Weights of a small mixture-of-experts language model, trained from scratch on English Wikipedia: 8 layers, width 320.
Below are experts of layer 2 (counted from 0) of a mixture-of-experts language model. Rows are named router (the router's row for the expert), gate (a neuron's input weights, with its number), up (a neuron's input weights, with its number), down (a neuron's output weights, with its number) and show model dimensions 128-159. Each number is 200 + 30 x the weight over its row's rms, rounded and kept within 0 to 999.
After each expert's rows: "mostly gets" lists some tokens that are sent to it at least half of the time. This comes from a sample of Wikipedia text that the model never trained on.

# expert 23
router,196,157,202,206,240,213,233,194,221,234,200,216,197,167,173,272,218,225,219,225,209,239,244,164,207,178,211,229,213,145,156,167
gate0,179,193,215,180,207,224,268,190,194,235,189,187,233,199,173,220,153,248,149,172,163,212,194,208,225,237,223,258,177,193,203,251
up0,223,217,182,136,197,181,221,213,128,169,211,224,142,188,217,205,179,209,185,183,186,183,198,186,188,176,218,200,191,212,226,252
down0,226,135,227,208,197,189,190,224,207,171,220,195,204,240,161,162,197,214,188,206,235,199,229,204,229,223,249,227,241,192,201,164
gate1,246,211,203,185,246,229,218,168,191,163,237,190,185,232,164,201,216,221,226,169,217,176,184,209,172,189,200,202,164,190,196,213
up1,232,202,170,180,181,184,230,229,206,265,141,232,166,155,253,182,194,194,275,228,177,168,179,149,172,162,105,165,170,159,228,200
down1,225,207,228,214,165,243,169,293,192,214,186,205,197,193,190,224,230,216,166,224,159,237,207,180,186,149,206,264,263,183,182,184
mostly gets: "oph", " 1–0", " Ak", " Mat", " 2–0", " Nik"

# expert 62
router,157,194,169,200,156,142,261,250,201,182,215,161,215,172,238,164,202,213,218,205,249,220,218,218,186,264,192,231,142,186,180,209
gate0,184,259,195,225,158,232,176,206,182,226,210,216,172,220,167,203,238,167,188,207,176,181,222,187,182,244,176,170,217,257,203,193
up0,225,118,232,178,219,168,218,242,226,212,198,190,215,277,172,214,200,188,207,244,214,191,207,208,229,192,213,173,182,168,213,195
down0,210,187,251,246,192,161,240,164,208,202,198,204,155,217,236,238,193,152,219,233,193,232,152,184,220,242,287,207,178,241,192,161
gate1,185,202,201,234,204,202,221,232,222,223,218,217,231,200,164,256,238,217,181,238,287,183,167,202,189,178,157,212,224,199,181,218
up1,204,200,185,131,199,166,173,169,190,178,200,233,181,141,220,201,172,199,216,193,171,207,239,166,232,209,209,188,190,221,250,148
down1,150,248,156,205,161,163,209,162,203,200,200,168,164,241,219,185,224,231,229,165,231,159,201,246,199,149,208,166,221,205,209,243
mostly gets: " |", ";", " /", ");", " 0;", " —;"

# expert 4
router,138,207,206,246,211,203,228,173,184,218,254,231,232,243,174,247,196,203,235,175,168,168,158,194,208,185,196,178,205,223,224,205
gate0,194,206,260,255,161,145,229,198,267,228,208,225,184,214,198,205,205,213,193,178,181,180,184,166,195,185,200,211,244,220,158,215
up0,197,210,261,186,189,179,232,203,198,208,185,229,175,167,223,203,185,226,132,170,214,177,132,196,196,231,235,247,151,265,261,201
down0,253,160,179,174,201,236,208,170,215,213,173,225,230,188,227,123,236,216,122,175,192,210,254,193,201,197,124,224,189,192,222,87
gate1,228,220,169,210,243,172,179,145,220,217,189,155,222,150,231,255,188,148,222,178,186,167,226,226,167,211,234,179,213,217,229,184
up1,201,203,178,200,226,210,225,168,196,234,242,103,188,178,197,196,208,217,268,217,238,210,173,174,228,199,169,225,247,164,230,207
down1,170,182,206,233,228,185,223,218,245,195,181,152,185,206,217,196,161,174,238,205,222,137,205,188,206,253,216,170,193,164,166,182
mostly gets: "sky", " Church", "jan", " Street", "ko", " Soviet"

# expert 13
router,230,204,245,246,207,165,183,225,189,200,177,194,239,162,191,242,191,227,201,227,212,198,186,194,188,155,241,203,197,165,167,200
gate0,177,167,205,193,259,194,235,208,166,217,216,225,217,194,224,227,90,180,199,194,195,168,191,217,222,205,163,214,195,243,142,220
up0,203,192,220,239,209,250,208,156,199,177,141,206,225,252,214,182,170,201,219,134,201,216,217,219,181,170,177,209,158,224,200,192
down0,204,193,226,224,196,238,268,233,183,174,230,216,219,201,129,189,204,155,205,219,194,227,191,210,171,176,224,202,200,196,209,198
gate1,179,192,259,192,206,157,207,284,194,183,215,211,179,161,159,244,189,154,183,240,202,192,206,199,202,196,168,250,181,182,211,193
up1,223,205,183,179,148,233,230,210,222,216,229,172,213,241,251,215,160,155,242,157,184,232,235,207,215,137,191,130,212,192,160,194
down1,210,184,198,171,168,191,182,183,255,234,219,181,210,235,217,177,149,198,220,193,138,215,208,208,203,212,162,182,149,223,174,172
mostly gets: "==See", "Personal", "==S", "|---|---|---|---|---|", "==R", "==L"

# expert 63
router,145,196,181,173,212,221,171,183,253,161,261,249,230,181,201,175,194,201,243,191,176,231,225,147,205,180,144,224,191,163,191,186
gate0,146,254,146,196,238,181,187,204,234,174,167,215,176,172,262,168,236,201,133,192,255,148,189,183,215,180,245,132,168,188,178,195
up0,136,163,167,232,161,229,253,202,194,212,167,169,211,185,262,194,214,210,223,187,238,243,195,202,196,197,220,158,185,177,166,210
down0,208,197,218,155,165,222,193,146,215,229,197,202,137,215,274,213,168,193,178,210,213,200,211,159,231,220,162,218,195,262,153,145
gate1,204,250,243,238,209,176,186,145,179,192,177,216,219,180,207,203,167,226,195,171,162,226,223,201,189,187,168,144,153,222,205,171
up1,203,234,213,169,202,169,178,182,196,187,225,241,224,210,139,149,123,188,209,226,183,170,196,179,198,184,172,155,147,208,195,205
down1,223,211,243,144,227,220,154,210,160,211,200,169,229,183,158,205,189,211,196,150,187,237,198,200,182,187,237,234,213,187,254,161
mostly gets: " Army", " Offic", " Regiment", " Bridge", "ford", " Force"

# expert 25
router,196,239,171,228,223,227,153,222,264,138,188,190,200,163,204,143,191,176,241,183,200,228,223,192,201,190,184,234,185,192,244,179
gate0,219,199,198,173,189,244,148,275,211,177,239,198,216,235,170,234,256,190,202,264,222,190,233,244,239,157,246,243,209,146,242,191
up0,208,193,220,209,192,206,184,170,223,225,245,201,191,238,182,214,181,201,196,230,228,166,230,228,165,224,221,173,179,266,166,211
down0,174,202,168,209,207,191,241,160,203,185,246,191,231,166,182,160,204,198,178,213,182,220,219,211,208,221,207,208,187,195,232,137
gate1,139,220,193,153,255,148,172,255,239,193,197,166,147,229,226,161,203,205,189,234,178,213,122,232,210,213,241,177,157,179,180,224
up1,191,178,176,257,190,192,177,165,140,202,129,188,170,196,218,213,230,187,180,207,262,137,180,162,180,165,242,211,209,217,193,190
down1,204,210,179,256,268,182,245,236,179,178,171,165,195,235,211,256,205,249,242,262,182,136,187,173,249,170,234,160,188,213,177,175
mostly gets: " FW", " You", "RA", "_", " DF", "IN"

# expert 16
router,168,204,232,164,236,190,173,188,230,225,176,189,190,225,175,158,231,205,137,208,201,141,225,154,189,213,192,158,194,227,180,211
gate0,209,255,220,187,191,207,190,186,250,183,229,209,219,204,201,221,241,192,257,192,191,217,215,204,233,227,203,186,179,197,167,163
up0,195,155,159,244,254,222,228,191,181,220,237,163,170,234,194,250,194,180,187,228,193,192,198,239,190,218,264,182,203,128,167,248
down0,160,177,174,192,230,195,219,228,153,168,219,179,124,198,213,202,186,180,194,204,203,193,147,242,180,226,172,186,198,191,222,311
gate1,192,236,188,233,218,218,215,222,210,182,150,175,198,183,218,209,232,191,238,222,207,174,209,224,237,213,206,205,164,220,215,219
up1,221,163,220,202,213,188,210,256,208,160,187,204,233,203,203,225,148,166,211,240,184,237,240,206,176,143,242,147,212,179,149,216
down1,178,162,248,187,212,202,162,172,217,278,221,182,171,211,195,196,195,239,205,171,269,168,127,163,197,171,228,205,186,200,180,157
mostly gets: " sc", " qu", " ab", " pr", " j", " g"

# expert 46
router,227,200,208,170,205,201,210,189,154,253,242,225,185,162,176,249,207,180,178,166,173,209,236,223,223,233,203,249,169,200,211,183
gate10,217,174,205,202,226,183,186,181,209,191,183,258,184,209,168,193,188,204,146,170,189,239,185,226,226,228,204,243,186,204,197,206
up10,204,195,244,268,221,175,175,239,213,194,203,212,221,171,179,197,183,166,200,254,232,145,204,220,189,187,202,181,197,156,184,198
down10,267,198,186,194,220,130,142,190,193,198,201,253,171,224,112,260,228,189,156,175,166,185,155,211,206,214,224,183,179,197,206,218
gate11,246,194,214,181,188,220,265,187,173,188,240,157,228,195,221,209,235,217,189,187,149,185,223,150,180,189,209,162,196,220,255,170
up11,232,204,167,202,217,191,176,226,198,216,209,225,157,178,214,218,222,186,207,197,199,205,150,258,194,201,188,169,224,219,171,188
down11,233,196,204,241,176,195,194,157,169,165,180,195,204,175,166,179,162,210,234,183,208,165,226,246,215,187,173,204,190,207,241,198
mostly gets: "work", " store", " gun", " serv", "ump", "ately"

# expert 61
router,219,227,227,226,224,213,224,209,194,218,212,165,160,225,126,184,154,137,196,199,221,212,159,203,185,245,180,205,197,194,182,218
gate0,226,200,242,224,206,190,210,193,232,202,240,161,220,172,188,169,176,231,186,219,231,191,181,196,149,239,217,255,159,217,143,185
up0,218,214,261,240,192,241,180,231,241,196,162,212,179,199,195,169,246,145,205,190,213,212,205,204,208,183,185,240,171,227,204,210
down0,215,200,187,195,226,152,149,177,170,219,242,219,193,203,242,196,188,192,187,174,224,161,188,134,193,181,228,207,186,243,225,133
gate1,188,161,229,162,168,209,224,237,175,226,213,227,143,224,177,176,199,91,187,131,216,214,121,210,219,159,218,204,192,232,229,244
up1,175,220,186,212,193,161,170,187,233,207,226,186,227,181,198,209,226,286,192,228,199,158,195,205,221,209,258,228,174,170,177,206
down1,244,198,222,174,219,215,225,201,210,176,169,220,228,211,202,236,159,161,170,235,224,192,193,233,248,229,216,177,213,190,238,192
mostly gets: " published", " said", " election", " life", " Born:", " character"

# expert 2
router,200,167,280,200,212,200,155,187,230,208,182,242,256,186,189,248,170,208,198,152,241,223,193,247,159,196,252,188,190,197,141,176
gate0,187,211,205,156,217,247,190,208,182,150,181,190,183,115,217,168,235,229,174,240,188,169,164,200,167,196,197,169,210,201,163,205
up0,162,198,186,176,161,221,207,105,179,174,242,163,181,104,205,205,195,190,222,159,220,189,167,141,168,192,192,232,193,203,218,225
down0,165,220,236,197,243,262,163,213,223,150,203,233,223,202,154,191,198,206,236,183,172,220,233,206,227,197,198,230,161,159,178,218
gate1,229,171,256,232,226,183,218,193,175,164,191,166,203,206,198,287,255,175,198,220,222,194,155,255,201,243,224,158,195,229,207,168
up1,180,217,187,188,161,176,176,261,208,208,204,208,214,215,192,211,150,188,221,190,184,205,240,149,248,193,174,226,206,174,190,208
down1,209,222,216,190,191,233,202,198,212,213,200,211,209,184,100,234,188,185,211,157,261,135,213,228,225,192,235,205,197,172,223,229
mostly gets: "==See", "==S", "==C", "==R", "==P", "Personal"

# expert 15
router,181,192,182,242,210,220,192,215,227,241,221,238,255,209,193,234,180,205,222,234,187,207,211,204,194,209,213,213,197,178,214,190
gate0,170,202,206,259,208,227,237,231,223,265,214,176,217,173,203,194,176,229,231,190,215,201,177,209,205,235,173,199,169,202,190,191
up0,225,179,178,149,171,156,180,217,251,156,195,177,199,250,211,186,141,160,187,171,189,176,219,222,251,180,217,167,237,190,230,154
down0,201,192,161,198,159,168,164,231,201,171,177,227,211,142,210,205,150,196,156,198,176,179,204,176,192,190,224,182,190,240,217,231
gate1,223,240,199,170,197,203,201,206,250,261,189,191,183,225,196,161,229,224,233,271,283,179,162,205,179,243,153,206,214,175,173,217
up1,194,184,235,192,309,175,198,199,148,161,164,174,185,217,179,209,177,166,170,171,145,166,144,246,212,174,227,163,205,210,218,217
down1,191,170,164,206,216,236,218,244,248,188,199,186,229,183,162,212,204,164,178,237,150,275,199,166,166,208,213,190,167,232,242,245
mostly gets: " North", " Kr", " Historic", "BA", " People's", " Liberal"

# expert 50
router,147,180,177,183,184,207,188,213,220,211,208,206,187,237,242,155,260,182,207,204,231,225,171,201,182,155,241,199,180,182,189,175
gate0,216,233,191,211,228,173,181,211,179,211,214,235,170,199,170,196,145,177,174,213,141,145,149,168,222,222,144,214,248,198,190,184
up0,203,229,185,247,210,190,220,227,224,146,207,224,206,204,217,185,220,238,198,196,171,221,156,185,149,271,234,201,185,218,216,223
down0,194,175,228,296,153,115,213,200,205,173,198,198,165,172,107,172,171,263,219,224,196,235,169,205,233,226,218,197,188,196,183,199
gate1,252,202,181,171,194,202,209,193,138,231,164,231,167,240,189,156,230,199,238,119,150,188,232,180,245,228,143,189,243,222,203,203
up1,264,226,218,248,198,150,234,170,191,196,186,183,241,226,184,158,177,177,179,156,183,174,190,206,258,187,212,187,224,262,181,227
down1,195,184,238,173,237,219,245,238,238,217,206,199,199,170,195,203,215,190,208,223,212,159,202,194,195,222,152,176,178,211,210,127
mostly gets: "===", "|", "====", ":", " by:", "er:"

# expert 38
router,173,208,190,184,178,226,234,183,226,171,230,243,219,173,198,232,222,207,248,214,176,249,193,188,182,156,174,241,207,174,216,187
gate0,213,198,194,215,191,169,215,189,232,188,223,187,195,140,191,250,243,144,225,166,189,205,162,164,167,233,184,198,215,246,198,247
up0,227,168,154,215,174,178,212,207,190,178,192,293,223,189,198,216,193,183,203,278,175,140,252,237,183,197,219,229,191,154,167,222
down0,243,193,240,218,244,251,210,222,213,202,229,179,196,144,154,171,216,145,133,221,151,205,224,198,181,238,203,252,248,213,141,221
gate1,153,180,165,192,213,200,173,214,206,190,178,146,164,206,193,157,178,153,221,228,206,203,211,198,190,215,236,159,226,183,213,236
up1,189,212,234,162,197,154,224,197,210,184,214,216,254,184,256,195,188,233,215,203,208,224,205,190,194,267,192,209,174,237,223,219
down1,194,207,242,195,207,214,195,212,225,191,193,215,205,191,202,196,195,190,194,237,239,259,155,201,208,231,163,248,237,192,181,196
mostly gets: " th", "weight", " place,", " Olympic", " Men's", " —N/a"

# expert 10
router,209,225,188,206,159,228,181,198,256,243,254,198,199,202,190,195,224,237,236,200,213,244,209,181,172,167,191,250,222,238,212,207
gate0,151,211,279,162,223,184,168,196,233,199,202,193,181,162,191,171,212,193,228,142,200,196,174,229,215,145,198,191,232,167,220,176
up0,237,231,129,188,239,256,178,210,158,163,220,226,256,193,199,220,188,192,192,185,202,182,221,177,177,271,189,187,180,199,187,216
down0,241,217,143,205,232,178,187,153,196,276,223,195,217,162,246,172,184,166,191,219,230,247,199,188,245,174,191,165,187,212,240,273
gate1,229,206,229,233,170,166,225,189,147,189,192,214,195,197,179,166,217,184,182,231,163,259,187,201,162,182,246,142,197,167,132,238
up1,205,207,198,212,188,239,202,169,190,172,205,190,225,195,194,141,184,191,205,223,147,214,237,145,172,210,240,238,206,195,184,169
down1,196,245,142,214,203,180,224,196,167,184,173,217,236,130,209,179,149,205,180,186,202,160,227,141,234,200,203,217,236,207,190,197
mostly gets: " San", " artist", " st", " music", " Sant", " Label:"

# expert 44
router,208,172,197,170,167,229,187,234,232,216,201,128,203,218,240,202,248,218,213,238,227,180,187,189,195,159,186,205,216,230,195,194
gate0,174,183,178,167,191,212,225,263,171,243,191,194,187,198,184,244,205,191,247,159,245,210,215,200,180,179,216,169,192,190,215,223
up0,209,151,240,241,172,217,264,141,243,189,187,135,196,177,195,135,231,222,196,237,187,178,173,186,224,236,177,193,189,201,173,169
down0,186,256,193,232,195,213,189,190,171,201,192,159,180,164,244,249,245,217,255,190,238,198,228,167,246,160,201,177,202,175,222,215
gate1,249,232,221,142,224,213,148,225,150,192,180,170,195,189,202,160,156,176,142,178,224,179,201,241,227,218,220,182,180,179,170,197
up1,213,194,190,227,236,194,245,189,234,213,210,257,170,225,176,192,217,216,185,204,182,204,245,197,224,245,225,230,172,197,234,222
down1,229,223,199,148,193,212,193,249,170,186,216,166,174,183,105,172,202,218,225,162,234,169,205,188,277,194,161,205,178,171,188,329
mostly gets: " of", " the", " his", " The", " their", " in"

# expert 34
router,158,192,169,169,171,226,171,209,210,187,199,241,246,171,211,271,240,184,230,182,236,251,180,178,163,152,167,195,189,187,222,190
gate0,180,234,230,239,229,197,224,254,185,185,205,191,201,191,211,157,187,200,142,196,210,174,140,236,172,248,193,213,208,226,252,216
up0,204,204,166,167,245,240,203,195,243,241,237,200,268,243,217,190,215,153,207,186,259,149,226,193,197,181,174,131,153,229,209,210
down0,194,234,170,246,204,224,226,153,190,204,249,180,228,169,232,202,220,232,210,194,247,203,182,285,174,241,218,203,148,107,179,191
gate1,194,287,187,211,196,179,246,222,188,213,226,177,161,203,225,155,225,238,211,164,141,217,184,217,182,183,205,181,195,206,256,179
up1,215,229,213,193,220,221,192,210,207,195,171,202,178,186,187,239,176,200,236,206,219,166,219,166,140,171,239,182,178,191,212,154
down1,187,150,206,163,205,206,179,214,190,211,189,208,185,196,306,178,241,194,187,231,202,179,171,227,120,193,232,177,239,226,152,181
mostly gets: " Gi", " medal", "ú", " place,", " Gold", "–6,"

# expert 48
router,190,215,225,190,190,204,229,145,237,250,170,184,163,224,212,177,210,178,138,224,189,161,191,180,210,218,186,229,230,189,132,187
gate0,182,195,225,225,204,278,201,197,210,210,197,155,184,224,186,108,200,156,212,220,277,199,176,223,188,164,145,235,234,207,171,166
up0,170,127,206,229,215,207,198,222,192,205,140,216,183,274,173,181,220,242,223,231,198,205,179,228,205,205,172,207,253,204,172,175
down0,172,205,205,163,188,185,219,174,133,239,207,235,196,192,173,202,198,223,188,166,214,182,189,166,130,210,117,212,196,193,152,184
gate1,200,201,209,198,173,165,223,181,210,241,209,208,222,174,231,231,190,156,213,188,177,229,200,179,175,207,185,255,187,168,202,169
up1,213,193,168,190,242,226,183,226,178,243,230,248,240,202,184,219,228,218,172,189,171,190,157,145,218,197,167,197,176,198,246,220
down1,175,204,268,211,253,223,239,173,207,248,206,176,197,183,165,194,193,207,249,151,173,237,170,195,206,163,218,244,198,209,202,169
mostly gets: " military", " much", " church", " Army", " prec", "–199"

# expert 22
router,171,224,170,228,197,148,223,211,199,204,231,236,250,193,176,257,223,254,214,220,176,183,215,147,204,162,203,243,219,152,185,206
gate0,216,187,160,174,214,196,249,211,214,213,163,273,219,229,189,227,207,237,208,195,199,190,162,192,221,201,211,142,220,238,213,223
up0,216,202,226,112,179,238,183,203,276,246,202,188,149,185,186,174,190,195,234,216,179,153,173,200,158,186,231,263,249,196,196,173
down0,253,231,193,201,251,175,181,163,191,196,202,212,196,221,220,185,150,186,203,212,197,200,119,244,156,217,197,221,212,188,188,232
gate1,197,228,241,216,199,174,232,155,243,203,243,185,219,232,228,183,171,167,204,206,202,169,207,207,141,192,220,182,144,220,254,222
up1,223,145,179,195,227,177,171,151,203,255,214,156,165,247,222,141,176,181,209,203,220,206,158,133,151,183,177,150,255,155,185,207
down1,225,279,192,236,179,171,147,181,223,180,179,215,175,206,184,242,191,215,188,216,145,146,198,159,201,123,195,249,196,216,148,205
mostly gets: " football", " champion", " W;", "oubles", " what", " 6–"

# expert 1
router,166,162,173,282,159,197,238,191,227,207,198,227,266,227,233,269,136,206,246,222,197,204,203,174,198,229,176,191,196,195,208,228
gate0,221,227,222,241,173,170,197,150,242,173,197,201,211,207,204,239,159,167,221,132,162,223,143,245,191,200,248,184,223,176,250,186
up0,188,197,235,241,238,176,225,185,207,172,197,172,227,243,215,238,172,192,276,159,200,232,244,191,161,189,125,261,156,213,237,199
down0,193,208,213,192,227,197,200,162,206,173,196,215,182,224,195,116,191,276,146,194,180,164,184,240,202,197,221,236,206,181,247,122
gate1,242,216,177,191,149,238,217,167,207,160,190,242,193,107,182,237,230,212,194,224,207,219,116,201,218,218,219,217,181,207,223,240
up1,218,223,225,206,173,229,170,207,256,197,188,131,212,199,222,192,201,213,254,190,141,179,210,194,173,231,197,230,209,224,175,177
down1,198,205,210,216,216,246,162,268,263,143,196,261,207,248,210,224,208,255,207,174,182,207,223,192,217,242,158,203,200,231,167,161
mostly gets: " Bro", " Kr", " Motors", " Mel", " ·", " Vol"

# expert 37
router,150,200,190,225,167,244,202,200,226,233,223,145,196,223,217,210,222,204,213,202,209,212,200,184,226,175,177,146,261,235,171,197
gate10,199,188,238,181,174,173,186,208,229,187,204,166,192,270,220,230,204,205,165,201,143,117,222,172,150,214,193,248,207,200,180,192
up10,220,151,210,215,180,188,207,178,200,186,175,194,203,212,228,211,172,199,232,249,262,235,207,188,179,240,133,220,191,166,177,188
down10,237,203,154,237,180,214,193,265,179,187,187,229,207,244,205,189,234,210,223,198,168,228,216,242,201,182,249,243,225,220,201,184
gate11,186,201,228,199,214,184,177,179,168,186,241,187,168,241,206,207,190,241,128,177,206,196,204,237,231,173,254,166,186,118,204,222
up11,221,192,190,138,194,187,143,175,197,221,204,227,174,209,222,215,225,154,197,221,204,216,221,210,186,218,234,245,152,173,143,226
down11,143,175,213,156,140,206,281,229,234,140,209,211,172,183,208,198,213,185,192,188,226,221,198,176,170,263,240,184,173,208,207,248
mostly gets: " and", " of", " or", " after", " to", " in"

# expert 45
router,191,173,199,171,208,232,198,202,213,238,213,153,218,170,219,219,213,169,210,221,198,174,150,170,191,172,220,204,269,218,130,200
gate10,196,148,194,174,177,186,211,193,191,180,237,222,168,169,201,219,209,183,191,224,213,163,184,210,191,225,218,178,207,239,186,193
up10,217,171,208,182,189,175,183,232,160,162,173,161,219,200,207,228,194,191,178,206,202,237,188,216,175,186,216,229,211,167,244,200
down10,211,183,206,213,202,193,202,158,237,218,238,221,163,200,177,182,171,213,175,218,249,216,149,236,200,246,196,201,259,221,187,217
gate11,179,228,152,129,206,147,229,188,208,221,231,207,230,153,174,212,253,99,193,181,206,204,165,212,190,200,191,155,197,207,165,199
up11,202,201,226,172,211,253,212,203,227,153,220,230,230,216,216,174,217,143,213,153,180,225,199,181,266,163,243,221,177,209,234,222
down11,206,239,191,185,187,162,165,182,215,231,179,178,205,211,224,207,215,221,216,212,184,254,172,199,158,224,182,185,197,216,168,149
mostly gets: " in", " was", " into", " is", " were", " became"

# expert 17
router,183,171,207,242,230,256,175,218,244,153,199,190,228,206,101,181,220,172,188,160,246,192,235,183,193,155,163,217,257,220,234,197
gate0,193,228,235,170,202,118,188,201,156,208,207,162,196,219,228,157,235,219,189,259,200,173,177,218,235,306,232,210,180,234,208,234
up0,197,220,182,216,136,189,236,196,189,197,174,208,237,128,161,175,175,219,175,206,193,238,211,165,202,226,183,207,219,207,226,213
down0,224,224,213,204,182,149,205,230,221,230,226,157,242,189,255,231,162,222,233,223,129,192,195,203,216,232,181,211,223,181,150,326
gate1,184,194,223,218,212,172,205,236,239,193,147,192,200,181,193,204,178,226,242,218,191,170,205,217,197,199,247,184,199,145,179,235
up1,207,162,185,155,200,221,168,179,203,199,266,176,187,210,195,262,182,226,227,247,219,220,225,206,250,250,130,262,232,145,237,236
down1,216,145,211,223,219,173,256,219,188,231,222,167,240,145,143,207,206,223,202,210,190,216,221,200,213,211,198,178,208,211,157,239
mostly gets: " L", " M", " V", " P", " G", " S"

# expert 5
router,191,143,204,233,153,169,214,207,258,188,250,188,208,192,200,203,223,213,177,206,228,259,211,178,201,239,189,238,229,241,154,204
gate0,249,136,239,227,175,169,147,211,193,235,183,148,238,175,217,202,187,225,215,241,169,206,141,208,199,140,142,267,223,224,180,187
up0,155,191,181,150,218,159,193,164,269,162,260,192,182,244,227,145,207,222,222,150,180,195,167,291,197,166,226,230,159,209,206,190
down0,218,198,151,150,265,212,196,245,209,176,204,196,246,222,172,140,206,197,218,192,201,202,233,204,181,177,194,190,187,184,168,217
gate1,176,200,212,180,194,254,180,235,110,294,274,213,198,192,174,224,226,157,205,171,227,138,243,201,235,200,179,163,226,177,216,214
up1,180,195,215,216,189,199,204,201,211,200,174,225,195,251,214,242,250,188,243,220,243,209,201,214,203,230,221,169,198,194,210,200
down1,178,204,197,188,179,196,198,235,202,226,244,205,190,217,270,199,196,163,227,178,160,168,254,221,166,198,179,199,213,182,168,175
mostly gets: " it", " song", " It", " Votes", "|---|---|---|---|", "|---|---|---|"

# expert 43
router,193,195,167,122,198,227,163,226,207,197,171,220,145,201,147,158,173,189,189,161,202,189,199,197,237,248,185,187,237,217,259,200
gate0,199,195,224,204,184,175,271,155,210,209,214,198,247,247,167,183,141,225,189,145,180,228,155,237,146,168,262,213,181,227,162,185
up0,191,199,172,230,196,207,181,234,179,267,242,197,178,195,204,201,257,200,219,234,212,191,188,187,175,183,163,230,176,173,230,183
down0,192,205,196,221,187,231,183,190,203,207,130,231,184,216,222,200,260,180,158,200,216,199,200,196,174,203,159,210,189,238,190,249
gate1,155,222,181,207,190,193,241,168,221,201,194,163,206,242,203,231,213,202,197,151,220,185,167,251,182,219,211,147,218,197,161,259
up1,220,190,240,185,274,239,184,154,221,246,217,193,162,281,207,183,205,205,208,192,218,184,204,233,189,210,213,207,212,180,188,233
down1,194,188,216,200,224,202,168,166,242,149,190,188,224,225,164,213,191,182,243,138,167,201,183,285,162,156,237,165,258,153,217,205
mostly gets: " car", " present", " military", " fund", " main", " land"

# expert 24
router,161,161,189,142,261,207,210,182,215,201,154,197,190,171,188,247,149,239,208,223,217,222,188,167,239,174,144,248,243,213,215,193
gate0,189,251,142,240,159,168,282,222,191,225,240,223,183,193,225,208,176,201,185,207,228,185,174,169,169,203,162,167,176,224,232,247
up0,211,207,211,138,200,141,224,256,168,201,169,170,212,202,195,226,191,175,199,205,246,152,194,216,247,213,173,206,191,187,167,211
down0,212,236,132,215,250,185,169,165,218,171,182,253,174,207,129,201,209,208,190,204,188,254,186,207,180,187,179,208,181,212,140,188
gate1,183,154,176,167,172,164,210,181,177,199,195,194,162,192,210,148,171,223,163,158,204,221,203,169,240,206,193,224,224,209,172,184
up1,177,212,211,180,180,226,183,285,196,196,276,221,261,232,218,206,280,239,216,198,214,184,193,182,180,229,191,154,212,211,162,201
down1,226,179,203,223,176,83,224,210,185,205,176,140,161,295,208,215,202,230,190,186,157,174,199,138,216,172,200,183,214,238,215,186
mostly gets: "ş", " Democratic", " Labour", "-N", " cont", " Republican"

# expert 12
router,191,186,151,194,206,205,214,165,152,209,210,215,223,139,147,243,229,159,234,179,222,213,171,190,179,159,194,199,227,146,239,166
gate0,233,258,236,199,252,147,171,197,226,196,197,194,162,204,171,226,207,233,158,142,181,186,187,225,240,217,239,175,154,191,194,176
up0,212,172,191,204,173,196,176,175,205,175,170,187,185,201,189,158,179,148,191,231,192,155,187,233,184,182,229,164,173,229,169,207
down0,195,268,205,236,255,183,178,195,176,228,199,207,243,190,263,211,192,166,200,188,231,214,222,213,209,178,204,155,192,259,220,230
gate1,182,151,204,224,195,188,238,185,180,196,172,239,154,237,223,181,190,161,250,215,221,226,212,212,221,223,245,160,206,178,226,160
up1,235,236,200,188,191,224,252,251,197,222,179,187,245,238,239,155,167,194,164,175,159,220,209,230,242,173,224,230,176,153,186,172
down1,207,197,181,196,245,203,187,180,247,213,193,168,187,211,154,189,254,150,214,230,230,194,112,180,210,216,189,181,226,185,235,178
mostly gets: " Bro", "ä", "ö", "а", " Animalia", "н"